{
  "d_model": 256,
  "n_experts": 32,
  "experts_per_token": 2,
  "d_expert": 192,
  "activation": "gelu",
  "normalize_top_k": true,
  "routed_scale": 1.41,
  "init_std_router": 0.017,
  "lr_router": 0.000452,
  "tie_embeddings": false,
  "lr": 0.00553,
  "batch_tokens": [32768, 65536, 98304],
  "seq_len": 1024,
  "steps": 9456,
  "dataset": "wikipedia_en"
}
Below are experts of layer 7 (counted from 0) of a mixture-of-experts language model. Rows are named up (a neuron's input weights, with its number), down (a neuron's output weights, with its number) and show model dimensions 0-127. Each number is 128 + 24 x the weight over its row's rms, rounded and kept within 0 to 255.
Before each expert's rows: a language model's description of what the expert responds to. This comes from a sample of Wikipedia text that the model never trained on.

# expert 30
It responds to: Stems of Latinate nouns and adjectives awaiting suffixes like -ation or -al, e.g. gener(ation), form(al), initi(ative), oper, loc, offic.
up1 [128  81 156  90 119 116 105 140 150 133 102 134  97 181 159 114 157 168 174 134 150 131 122 160 190 142  79 137  97 148 113 102 112 143  91 112 134 121 150 124 132 145 162 141 125 167 148 134  85 119 107 149 123 110  76 116 117 171 144 119 117 161  87 141 144 148 128 162 109 119 152 140  98 149 155 119 105 134 129 115 179 119 136  86 103 118 126 132 208 145 130 148 105 180 173 146 134 136  96 138 141  76 147 131  88 151 151 117 119 146 133 182 100  92 149  79 132 154 123 136 156 114 122 125 111 127 126 137]
down1 [100 124 140 122 154 173  95 132 147 132 107 107 152 105  90 146  96 180 142  99 141 124 142 154 137  85 142 174 122 138 126 119  79 105 157  88  84 112 101 111 132  98 163 137 130 155 121 115 152 139 153  88 103  98 140 153  81 140 150 187 136  98 100 124 141  99 131 135 159 128 136 121 160 116 135 116 111 146 157 154 129 109 124 145 132 122 131 136 128 158 158 126 100 124 105  90 141 153 102 101 167 100 124  82 108 139 119 106 130 159 130 101 122 114  86 112 140  99 137 168 103 108 130 118 132 118 154 121]
up2 [ 83 102 137 146 110 163 120 130 165 112 107 119 122  93 146 148 125 117 174 133 129 159 125  95 142 122 120 142 154 139 125 110 165 126 108 168 120 103 173 157 121 110 144  82 116 160 138 111 129 138 129 129 131 141 141 188 110  99  99  97  99 125 166 147  98 127 149 136 159 123  92 137 103 163 113 122 202 160 121 154 113 158 157 138 126 116  63 125 137 102 123  88 149  95 128 121 132 139 135 178 150 111 116 102 123 154 128  98 122 123 126 132 132 100 101 163 133  59 152 109 177 114 127  72 123  94 127 149]
down2 [114 145 151 115 110 100 109  92 154 122  89 112 141 109 138 154 134  81 118 126 151 133 111 106  91 127  83 143 144 151 129 152 156 138 140 125 141 126 149 134 132 142 127 117 109 112 131 105  88 130 107 140 165 154 116 118  89  62 117 135 124 125  84 155 103 154 133 129 122 140 155  70 126  97 130  91  85 133  98 138 111  82 127 102  89 103 147 114 126 144 132  77 106 145  85 150 104 151 113 139 155 118 118 154 123  66 129 148 134 131 178 145 124 151  86 109  77 146 129 140 124 134 122 152 135  94 168 104]
up3 [ 82 188 178 145 136 121  99 131 125 121 128 120 125 139 165  90 197 164 124  75 152 121 148  78 111 126 141 138 153 108 139 133 115 137 177 191 132 106 123 113 118  99 136 145 135 152 121 132 173 115  93 113 118 156 150 172 131 161 134 156 114 155 142 131 126  82 156 143 133 123 172 151 121 130 135 106 145  98 167 125 106 172 101 141 134 137 133 104 166 165 102  95 140 114 125 130 134 112 126 136  94 174 118 153 146 118 155 109 116 127 126 107  95 115 126 166  99 118 108  98 121  89 126 129 129 130 106 151]
down3 [ 85  58 181 140 130  88 106  99 125 149  99 166 127 122  77 117 133 108 146 129 146 159 148 137 157 130 149 121 151 101 153 165 110 175 122  94  96 119 104 116 104 128  63  99 138 121 124 118 138 120 142 123 104 125 122 131 121  77 158 149 123  75 123 133 138 141  84 125 113 137 117 119 152 122 108 123 108 174 136 135 145 123 137 145 117 129 135 141 129 110 136 173 160 115 133 117 155 136 139 111 146 122 114 163 112 109 138 155 104 115  84 155 114 149 118 108 101 121 143 104 100 107  91  95 108 142 128 147]
up4 [135  99 130 148 131 131 122 115 159 159 179 120  81 138 155 124 123 122 126 121 121 155 123 120 103 116 131 137 124 192 134 134 119 124 122  80 128 152  94 143 140  98  86 118  98 146 126 140 107 143 135 125 133 120 173 128 135 134 136 177 141 122  98 174 147 122 133 141 104 138  82 147 148 112 126 111 131 115 101 142 137 138 126 169 169 146 150 102 152 112 117 108 131 199 171 120 113 109 125 118 165 132 163 129 156  88 113 106 101 101 154 158 121  96 128 106  63 110  80 114 126 114 117 115 152 144 120 134]
down4 [101  79 157 133 127  97  99 145 142 125 114  93 156 130 141 139 132 144  83 150 128 121 134 157  98 159 134 155 124 184 147 115 131 112 123 134 150 138 147 199  80 154 115  95 177 125 136 119 121  85 142 109 128  67  79 111 129 112 111  99 145 141  93 136 125 115 115 178 116 104 129 105 131 131 111 103 134 148  93 124 127  69 146 120 138 155 105 110 101 128 115 161 111 141  99 193 113 111 131 124 118 130 141 111 124 116 109 150 111 138 168 130 111 195 107 141 114  88 149 130 109 141 148 151 158 167 124 150]

# expert 25
It responds to: Accented letters and pieces in Spanish, French, Slavic names and places, e.g. Peña, Villacorta, Centre-Val de Loire, Teplice.
up1 [150 108 149 163 152 159 125 125 101 133  95 105 121 171 142 108 164 123 186 100 124 153 128 113 159 134 115 125 109 127 125  75  79 148 135 132 118  94 133 136 136 145 147 114 178 159  97 136 113 122 100 109 113 166 133 116 152 150 148 138 172 126 128 137 118 143 127 156 117 116 112  75 100 141 160 109 122 115 146 197 103  99 142 136 165  96 125 150 118 132  86 101 115 115 111 128 120 149  90  81 128 133 136 129 106 162 100 141 112 134 164 159 119 186 101 100  90 144 171 161 141 132 137 140  90 149 143 137]
down1 [125 114  98 116 162 108 117 104 104 145 138 154 105 121 157  97 127 140 101 111 120 141 128  93 146 138 152 146 127 113 106 123 135 108 110 150 153 156 116 153 186 106  85 145 159 161 132 144 111 132 156 115 112 156 171  98 132 138 129 112 147 140 106 134 138 105 162 150  56 202 101 108 132 103 163 131 104 123 144 144 117 161 102 102  98 124 149 131 156 121 124 121  83 135 158 186 143 117  82 172  97 108 147 135 136 132 127 117  87 135 139 130 144 142 112 124 111 182 130 134 127 102 103  90 162 109 149 127]
up2 [115 127 109 165 137  87 139 167 105 133 116 116 149 116 164 106 120 115 155 153 169 119 155 148 139 122 102 108 132 149 121  85 138  90  93 128 115  97 148 131 137  89 148  87  91 138  85 114 127 136 124 154 126 124  99 117 137 120 110 144 146 104 133 133 134 110 119  87 145 150 118 131  72 122 136 143 134 123 141 150 140 103 152 148  78 133 152 146 131  93 156 129 110  82 146 134 141 134 103 126 172 137  98 149 151 153 131 130 141 146 161 146 116 140 141 139 125 120 103 122 153 152 130 154  91 154 175 100]
down2 [127 153 122 170 145 112 147 126 106 105 131 112 123 151 112 100 130 142 107 151 152 167 115 120 137 114 126 135 115 140 136 101 125 109 123 123 164  80 153  94 152 115 111  94 143 129 148 120 123 112 129  94 135 124  95 111 145 120 107 143 133 135 149 126 154 129  96  99 119 120 140 108 135 124 113  81  92 116 116 115 107 148 131 158 109 186 103 112 153 139 116  72 174 117 132 117 123 104  77 107 112 139 135 115 120 109 128 146 106 103 105 134 136 109  95 181 141  68 104 129 120 123  88 116 119 124 124  91]
up3 [150 130  93 204 158 120  93 100 132 143 132 124 107 155 162 127 113 158 106 155 112 140 144 124  98 143  94 159 104 141 130 170 124 180 107 127 138 151 171 100 119 101  91 104 121 169 118 122 130 154 137 110 187 124 116 101 132 114 108 154 155 157 101 117 124 109 131 161 147 100 134 103  95 104 159 102 133  91 132 101 116 128 131 145 184 142 142 158 143 128 100 166  82 103 122 178 124 142 133 127 135 153 128 127 135 129 128 130  92 166 121 133 125 135  92 150 130 146 140 160 156 130 130 157 135 127 157 106]
down3 [115 170 139 159 124 107 111 144 116 133 109 144 105 193 135 140  75 131 124 143  98 126  95 129 141 155 109 130 122 128  98 125 131 150 123  96 154 105  92 133 135 149 153 127 102 132 145  98 150 149 128 125 109 128 118 114  80  89  73 127 159 126 107 155 152 167 111 129  88 141  73 136 121 101 170  84  87 154  80 162 156 122 104 163 107 159  87 128 101 134 126 117 170  75 139 178 161 141 139 115 142  81 163 122 110 132 124 116  96 114 106 129 134 143 124 157 124 132 118  98 125 150 146 133 179  86 119  93]
up4 [127 151 136 124 109 109 114 121 146 121 129 121 117 135  67 126 124  98 132 138  95 128 117 142 138 102 171  93 107 179 169 124 122 116 143 152 174  93 183 107 143 123 133  66 109 106 127 109 196 120  99 145 144 146 147 138 129 113 122 116 137  78 155 141 140 147 159 154 131 162 105 112 123  98  83  86 119 106 124 147 140  97 193 122 143 134 126 114 115 153 130 155 166 126 146 108 123 111 118 176 124 120  85 119 145 139 103 133 106 107 155 105 123 160 162 103 162 144 121 141 151 154 144 102 139 148 111 110]
down4 [104 133 135 110 151  81 128 120 103 100 104 117 144 101 131 116  86 129 133 104 144 108  96 131  98 133 126 153 134 155 126 136 149 137 127 118 124 169  99 114 113 160 160 126 146 145 100 118 126 142 105 123 128 209 113 100 130 110  82 139 132 149 130 115 149 136 135 176  93 127  97 114 142 112 123 119 124 141 147 129 117 139 120  86  85 111  92 146 162 160 118 164 179 123 131 159 130 147 131 139 135 136  99 116 146  90 120 150  96 132 101 142 132 161 154 108 126 123 104  96 160 137 181 146 139 125 130  88]

# expert 4
It responds to: Mid-word pieces of Greek or Latin scientific terms, mostly taxonomy, medicine and chemistry, such as ph in Microphyllium, hypertrophic, yl.
up1 [142 132 146  81 111 134 116 100  89 133 129 151 126 105 126 144 118 154 115 149 161 126 176 109 156  93 120 160 150  93 134 143 133 126 149 156  88 148 133 136  99 117 108 158 127 146 112 129 104 166 103 159 121 100 160 129 145 126 109 106  92 142 122 122 136 139 144 171 153 102 179 157 132  95 142 102 100 125 184 157  65 147 153 104 112 165 104 129 111 126 111 126 130 148  93 126 118 119 158 105 119  99 108 132 152 174 175 116 152 134 132 151 102 117 139 125 155 116 151 122 134 105 116 146 101 114  97 134]
down1 [156 115 126 104  80 121 145 186 149 140 127 105 162  87 107 140 101 141 139 162 129  74 118 124 119 115 123 143 131 130 137 195 142 144 103 169 131  90 136 142 159 151 105 139 120 154 166 150 103 143 129 140 118 149 146 140 117 130 162 130 130 120 140 152 128 131  97 171 115 169 130  91 116 133 142 153 150 153 106  93 118 101 163 159 142 120 105 145 152 130 109 140  96 134 134 117 131 151 117  74 125 147 139 108 147 158 128 110 169 128 127 151 177  93 143 152 119 119 166 133 103 113  95 138 100 158 153 123]
up2 [153 122 138 151 181 155 120 132 144 104  77 138 109 152 152 118 143 143  93 120 115 141 125 136  91  91 167 118 138 126 119 116 107 120 102 160 127 161 120 155 106 114 138 160 141  87 100 107  81  89 121 151 131 144  90 123 101  95 119 141 129 104 174 174 156 155 149 103 139 106 192 181 112 117 110  78 131 115 112 131 118  91 123 150 128 135 124 112 145 155 110 116  88 152 145 116 111 100 138 156 143 107 141 167 119 143 134 166  86 128 108 124 127 129 154 134 130 117 116 150 167 121  99 125 126 161 165 131]
down2 [127 149 149 124  81 119 152  99 181 142 163 112 118 128 114  82 145 173 123 143 124 130 163 111 164 170 165 164 140 129 168 126 103 122 152 120 130 121 176 128 112 130 113 102 119 120  92  98 153 156 148 121  97 126 122 120  93 145 115  97 112 129 145 143 162 142 166 160 106 159 137 101 137 144 128 142  99 117  95 124 131 168 132 137 136 138 134 126 125 100 143 122 107 177 109 146  68 150 172 140 123  84 101 154 134 109 133 147  97 170 151 114 116 145 110 157 129 141 120 109 144 124 127 107 127 135 147  80]
up3 [112 153  97 102 116 158 117 138 112 100 123 102 119 107 142 122 103 120 121 124 149 134  91 142 122  67 112 136 137  97 116 120 182 168 155 140 111  88 127  92 123 125 153 116 139  88 171 155 141 125 150 106 114 134 136 155  93  99 136 171 124 136  73 117 138 117 123 107 104 146 133 132 154 119 123 107 177 124 119 109 134 114 136 133 123 104 143 110  91 118  97 114 128 126 118  85 135 141 156 120 116 120  96 175 113 156 133 126 161 103 109 104 116 114  95 131 111 122 106 141  84 133  98 128 139 129 128 112]
down3 [148 188 157 136 102 147 113 128 137 137 159 137 119 113 149 121 130 128 174 130 108 103 136 109 141  73 144  96  91 127 153 114 143 147 134 115 136 122 100 129 141  97 112 107 125 150 141 139 117 143 132 144 144 164 109 116 183 103 129 157 109 110  85 110 162 131  89 123 123 106 128 119 160 123 166 161 114 147 144  85  80 120 100 150 118 138  84 154 131  93 141 110 129 133 115 100 107 104 175 142  80 137  86 134 110 120 118 158 120 142  79  80  81 155 103 124 154  70 173 148 151  95 140 157 130 102 149 122]
up4 [116  88 121  99 138 108  87  99 111  68 135 130  95 135 109 147 118 130 149 147 101 170  88 140 111 139 168 118 113 117 105 100 152 154 119 115 162 129 162 109 114 115 143 127 145 138 158 105 119 127 109 123  97  87 139 113 149 122 134 148 135 118 171 180 130 114 169 135 139 134 170 117 144 101 153 161 112  92 191 120 135  95 117  92 135 111 156 110 169  92  91 138 106 143 144  99 107 106 101 124 152 116 118  74 162 113 152 133 126  70 147 128 131  68 153 115 123 108 123 121 146 132 146 136 123  93  95 117]
down4 [ 82 128 140 142 136 161 149 132  88 125 143 168 122 140  83 129 128 105 132 101 115  97  77 151 143 138 112 131 107 182  99 121 123 145 109 151 141 116 177 165 159 119 136 161  89 100 107 140 111  98 109 134 151 112 144 108  85 145 109 152 131 130  95 162 105 125 145 140 120 119 106 160 197 134  99 153 125 163 126 113 124 148  97 132  88 127 122 150 143 133 194 148 111 146 135 102 128 122 107 162 111  94 132 154 206 156 123 117 161 151 135 124 134 151 117  89 110 145 160 133 105 139 134 142 138 133 144 101]

# expert 11
It responds to: Word pieces within Indian, Bangladeshi, Persian, Arabic and similar names and places, such as Sunamganj, Kahaniyan, Azerbaijan, Khan.
up1 [126 152 134 149  99 103 103 121 121 122 180 109 118 100 151 112 139  94 157 144 140 121 142 140 178 124 110 134 118  96 106 150 146 120 159 177 112 134 160 105 117 134 129 127 163 148 138 124 107  99 116 150  86  93 162  92 131 155 130 107 125 143 127 136 111 164  95 103 138 132 119  83 140 123 132 158 114 115 117 130 121  99 125 109 157 140 164 103 149 149 124 132  87 118  70 147 118 167 155 117 156 134 158 168 143 150 127 100 113 112 102 144  90 117 143  94 123 121 136 136 169 102 139 114 171 152 108 123]
down1 [159 155 125 102 105 126 143 123 134 138 137 105 143 138 102 161 122 104 128 154 123 128 150 117 142 138 184 159 119 114 100 132 168 112 105  83 118 153 135 116 146 138 128 164  83  83 135 195 134 119 110 145  99 121 125 102 156 139 185  79 120  95 117 167 160 126 166 170 155 153 107 122 119 121 133 156 121 129 144 178 132 136 102 138 132 161 130 124 118 135 174 134 113 117 144  83 124 110 169 116 114 129 117 102 145 118  88 128  85 122 131 126 140 142 100  95 121 170 116 112 131 111 110 138 139 122 146 134]
up2 [154 123 182 137 122 144 121 148 123 127 125 136 150 143 114 154 158 112 114  99 165 137 175 108 105 131  72 120 168 150 134 110  92  92 105  97 162 122 143 148 138 129  70  90 108 172 122 131 114 123 146 176 137 129 131 116 138 141 151 138 167 133 134 113 136 128 126 156 128 169  94  86 122 138 140 145 128  87  89 117 105  90 155 157 167 104 128 126 153 106 100 115  89 142 105  94 116 157 164  91 156  88 106 112 123 148  91 178 109 106  99 126 111 124  78 120  81 134 126 126 113 126 131 151 144 119 127 163]
down2 [133 149 119 181 115  84  68 138 140 156 157 125 119 120 119 154 132 141 197  99 134 142 129 155 165  97 139 103 158 120 180  99 114 123 127 147  89 132 162 128 101 139 134 173 102 163  84 118  98 160 140 144 148 149  93 108 157 115 105 119 154 124 128 139 140 140 146 101 171 152 183 136  98 175 135 147 120 112 117 128 100 153 134 120 122  95 139 113 133 105 103 111 129 169 126  88 175 135 146 133 135 138 200 131 148 152 114 140 118 134 146 157 139 110 114 150 119 103 128 108 112 101 148 137 162 123 125 121]
up3 [125 127 169 205 128 147  90 108  89 137  82 117 142 166 135 112 158 153  83 128 112 114 108 141 118 144  84 140 116 118 138 151  88 144 162 134 158 101 117  70 118  90 125 137 157 109 153 128 114  81 166 139 147 161 115 104 133 117 107 143 121 148  68 119 165 131 131 148  87 112 129 148 148 145 144 119 167  90 125 131 144  84  78  87 134 115 121 130 111 140  99  93 127 157 159 138 133 124 115 147 175 141 181 131 127 128 144 137 147 136  75 133 114 135 102 132 156 142 123  98 104 127 104 126 139 104  86 124]
down3 [105 110 116 131 112 147  85 126 132 140 191 113 136  83  92 106 148 136 148 124 161 163 115 132 164  80 146 158 147 112 129 121 118 142  97 132 100 129  99 157 111 175 110 150 129 110 155 135 103 130 145 152 129  90 167 131  67 158 167  79 146 142 128 117 126 135 140 120 127 137 139 118 121  88 115 104 147 161 157 132 145 135 114 133 118 189 133 142 104 130 143 145 154 115 162 134 117 112 172 162 118 123 141 137 121 151 124 120 101  92 105 150  92 128 135 142 119 124  92 126 123 122 145  99 111 144 106 124]
up4 [139 152 135 168 115 140  91 147  91 112 160 101  75 138 149 101 160 152 159 158  98 130 146 194 145 115 150 106 115 136 125 103  97 103 138 125 128  64 116 129  82 160 111 118 163 107 148 113 121 105 147 145 158 129 114 106 135 134 122  95 105 115  84 149 148 122 117 126 154 143 113 100 119 106  97 184 146 138  88 106 117 122 133 129 129 159 120  85 115 134 119 121 109 113  97 112 133 139 127 137  93 105 124 100 128 109 115 128 109 160 112 180 126 103  92 105 171 107 106 112  89  92 189 171 153 143 117 106]
down4 [104 149 117 111 100 135 123 124 127 140 127  86 158 127 116 169 113  77 143 178 118 144 123 164 125  98 123 112 112 139 130 105 166 145  97 167 128 141  96 115 118 153 100 122 132 118 120 147 162 100  81  82 147 122 108 128 117 141 107 164 113  97 162 161 138 143 130 115 147 130 144 134 138  98 121 150 179  98 132 120 130 150  76  63 130 151 160 131 149 179 111 108  98 120 126 120 149 149 127 125 112 100 131 105 110 134 115 120 133 137  82 141 135 110 156 123 101 111 149 142 130 151  91 132 135 147 102 105]

# expert 3
It responds to: First names or their opening pieces in cast lists, credits and sports tables, e.g. Michael, Rob, J(ennifer), Ed(ward), Mat(eusz).
up0 [132 111 139 156 174 158 145 140 132 130 124 101 121 105 128 103 151 142 146  80 174 128 140 131 135 145 150 164 150 122 138 146 126 142 116 165 148 162 176 106 126 125 180 149 126 146  98 101 127 107  87 120 105 132 138 102 185 144 103  99 139 120 115 124 187  93 137  76 118 145 128 134 136 103 110 148 123 151  99 101 136  99 110 135 114 156 167 146 154 124 143 145 136  85 153 113  94 152  89 151  90 190 114 138 117 101 116 125 123 171 166 132 124 107 147  70 119 135 158 117 127 106 130 126 137 134 161 132]
down0 [139 138  88 131 151 104 126 134 103 153 181 178 135 139 157 125 137 104 161 111 151 100 146 135 137 101 183 113 122 148  98 110 153 163 129 115 105 112 154 159 161 131 153 118 172  97 125 142 131 120 107 120  84  72 154 130 141 110  93 132 162 129 123 125 176 101 129 169 112 130 146 109 144  88 154 147  85 150 134 136 136 180 113 133 129 122 156 112 151 109 100 113 127 113 110 116 136 107  92 124  89 169 116 122 103 101 132 144 117  97 162 151 135 158 127 106 140 165 119 161 141 104 124  70 140  91 100 130]
up1 [144 110 119  86 148 124 120 145 150 148 144 134 131 110 150 139 118 129 136 104 134 128 149 168  80 151 138 132 112 152  90 159 133 137 117 104 179 162 170 148 173 141 138 111 163 174 121 117 167 145 147 105 132  96 151 105  88 154 149 147 126 139 146  79 136 132 132 134 113 170 100 144 139  97 136 114 121 181 170 147 119 125 151 172 131 144 141 156 177 168 121 103 124 129 114 114 141 111 139 139 117 131 118  62 109 116 125 130 136 155 144 130 141 141 128 137 140 132 115 139 140 164 113 133 132 108  96  91]
down1 [139 107 103 136 111  91 151 100 147 173 128 139 144 106 130 151  99 140 154 112 149 138 119 140  92 136 111 168 124 126 112  88 170 123 143 123  98 128 163 144 104 132 125 106  92 122 130 146 178 184 153 106 175 164 112 152  92 133 150  65 137  86 141 103 137 111 122  81  87 114  96 117 184  94 142 120 118 111 138 139 141 125 126  92 127 114 168  79 128 111 151 118 137 136 161 130 147 115 110 108 130 173 150 124 126 134 175 120 138 101  99 139 120 124 104 152 137  91 116  74 100 124 105 136 137 131 155 130]
up2 [130 143 135 108 154 157 153 115 175 143  88 119 135 119 157 127 133 172 151  93 158 149 125  99 100 111 106 117 162 146 110 111 139  95 192 137 159 133 123 137 114 137 131 148 163 103  96 120  91 173 135 146 148 146  87 132 150 139 127 135 111 130 142  65 158 147 124 131 119 163 136 145  99 138 121 120  95 140 156 124  70 117 100  90 141 131 147 138 140 147 141  91 160 119 113 141  76 134 157 141 120 141 167 164 133 153 120 133  97 130 170 124 124 100 103 117 158 153 150 138 124  88 133 110 133 106 110 164]
down2 [131 105 198 117 131 164 154 131 118 156 130 134 103 126 114 146 141 125 124 106  94 138 136  86 125 202 106 130  84 157 139 143  98 213 157 159 135 145 104 146 118 161 139 140 131 103 170  97 131 156 112  99 123  99 120 160 126 131 145 127 145 127 119 170 117 112 149 116  94 143 138 147 162 118 123 128 123 101 119 100 153 139 161 114 138  93 138  80 148 149 151 142  79 100 138 144 123 134 113 120 125 134 114 150 132 143 140 110 113 129 142  91 110 123 166  83 144 142 129 118 165 100  85 136 110 111 106  97]
up3 [110 121 120 177 141 143  90 148 142 146 117 167 105 132 150 139 130 104 147 141 157 125 105 117 126  87 125 158 164 141 117  90 116 106 118 121 133 163 144 145 144 122 101 116 140 119 115 128  85 119 118 142 110 128 109 138 153 128 129 128 121 113  83 119 129 127 117 125 120 142 138 140 161 144  98 157  94 113 116 121  97 111 155 100 140 123 126 102 125 140 158 135 154 115  79 166  96 133 154 108 117 132 140 136 124 175  89  97 141 178 154  97  99 133 153 145 159 125 156 112 138 138 152 122 148 112  95 102]
down3 [143 158  81 146 100 133 133 126 149 175 141  97 133 116 119  94  81 136  88 116 161 107 144 178 132 120 155 113 149 166 120 156 142 161 162 125 101 125 104 132 107  98 146 131 105 123 115 215 107 153 136 126 138 153  97 100 164 162 110 189 140 123 132 109 116 149  86 128 125  94 116 166 140 174 139 119 111 142 139 135  90 171 135 131 141 142 125 135 107 155  87 106 123 116 104 142 125 114 136  77 137 126 113 155 165 152 106 160 143 154 147 127 100 150 113 112 126 151  85 105 140 143 154 100 110 150  92 131]

# expert 14
It responds to: Opening stem pieces of long Latin-derived words completed by later suffixes, such as pro, struc, fac, sec, complex, pleb.
up0 [138 150 173 147 103 100 127 119 104 152  94 145 153 155 133 112 133 120 154  94 116 144 119 109 143 115 135 117 127 143 172 169 132 122 140 111 189 155 115 128 147 131 100 138 152 118 154 115 178 110 138 133 119 154 158 158  94 108  96 171 142 130 142 151 114  85 172 121 126 172  95 159 150 127 131 148 136  81 100 148 102 113 147 124 149  77 133  79  92 146 109 168 134 130 149 144 124 125 149 132 127 134 119 162 143 125 151 139 119 180 148 108  73 170 136 135 151 134 134 118 132 123 150 138 160 105 147 134]
down0 [142 148 104 122 127 151 134 141 157 142 137 115 135 171 131 143 149 140 145 110 109 116 143 151 130 139 125 145 168 145 151 105 131 122 145 169 124 135 128 121 142 105 145 114 117 140  64  92  69 102 137 134 169 103 113 150 116 133 126 139 114 132 166 100 133 122 145  98 134 114  81  97 115 126 188 143 104  94 141 166 153 132 111  83 175 122 113 160  86 135 149 165 138 129 135 118  81  76 147 130 125 128 112 113 164 183 122  96 149  98 152 112 118 151 133 128 112 106 165 137  98 154 130 116 115 185 127 118]
up1 [148 119  93 112 134 140 157 174 125  62 153 109 101 112 127 117 115 146 131  90 144 150 117  79 140  93 133 126 159 124  75 172 130 131  98 127 148 138 157 153 134 143 123 146 103 137 177 114 164 123 152 107 149 103 139 145 127 128 126 112 125 102 132 133 147  97  99 107 119 129 115 113 154  83 117 151 110 119 154 141 129 133 139 127 146 118 112 129 142 137 125 180 127 145 138  66  89 139  74 101 123  89  68 155 127  81 141 109 133 158 137 132 127 129 113  80 127  73 130  91 126  76 105 141 142  73 110 129]
down1 [125 102  81 158 158 102 127 123 104  98 144 106 115 125 135  96 133 166 134 124 132 117 124  80 140 154 139 107 149  97 132  96 121 143 114 112  91 143 143 133 115 127 139 116  93 118 124 108  97 117 135 110  96 148 173 132  84 136 123 132 155 117 132 122 115 151 126 162 150 113 138 161 146 122 148 170 117  97 125 116 135 144  89 133 137 132 141 160 164 114 151  94 110 116 119 164 123 134  90 131 142 151 147 167 131 125 118 145  67 171 122 105 103 109 110 141 171  92 123 147 126 176 147 149 189 122 111 151]
up2 [126 118 160 106 111  75 126 117 108 111 143 160 117 185 179  97 143 107 100 142 135 147 145 109  95 185 126 112  81 129 184 131 120 113 157 136 169 112 130 138 113  95  78 105 138 103 181 140 124 135 106 118 143 133 138 117 172 109 137 101 115 129 144  92 113 146  98  97  96 101 126  78 135 140 126 132 154 128 126 147 125 112 115 126 160 122 125 145 181 135  98 131 130 128 116 102 137 101 108 115  83 137 119 113 112 149 136 134 118 160 122 136 132 128 102  85  94 126 143 114 132 187 113 129 116 140 129 110]
down2 [104 154  71 148 145 139  98  94 113 143 149 164 107 121 155 148 117 141 102  93 119  97  99 113 183  88 164 142 136 150  81 132 129  99 104 113 121 113  90 136 138 117  98 166 117 189 128 110 141 105 104 146 166 137  92 122 142 123 115  98  97 137 154 126 141 141 109 139 129 114 115 138 103 187 158 142 126 108 110 128 128 156 138 146 134 123 125 100 174 125 166 125 141 123 113 117 125 122 144 158 135 121 130 128 149 115 134 160 166 156  97 122 134 137 165 148  73 127 111 188 139 159 165 132 109  94 108 115]
up3 [124 119 151 161 110 100 137 145 103 106 136 122 133 115 143 152  81 100 151 113 151 108 136 136  86 137 154 135 152 112 141 170 129 133 111 141 120 135 131 144  98 137 114 159 142  85 150 147 153  62 150 109 142 137 146 130  96  97 134 139 109 153 107 100 128 164 138  97 135 108 102 113 150  99 120 139 142  67 105 147 143 122 137 151 135 137 120  83 121 155  86 136 125  93 144 149 125 124 146 114 116 100 119 132 122 147 164 170 107 140 113 139  95 144 133  89 125 121 113 147  92 132  90 170 125  80 103 149]
down3 [ 92 180 137 110 145 129 104 122 121 156 158 138 175 176  58 148  89 102 144 137 125 137  74 115 104  96  82 154 104 111 132 171 144 120 115 140 144 157 127 143 105 126 164 147 120 113 135 131 117 118 128 143 130 126 185 148 128  95  86 124 121 157 125 118 159 128 128  76 108 123 120  70 156 185 188 109  79 173  80 135 161 141 100 126  93 112 110 128 160  91 148  88  90 131 118 136 169 111 158  97  97 136 146 149 117 144 128 150 105 103 175 118  93 135 132 117 136 127 125 160 107 135 166 100 109 125 157 102]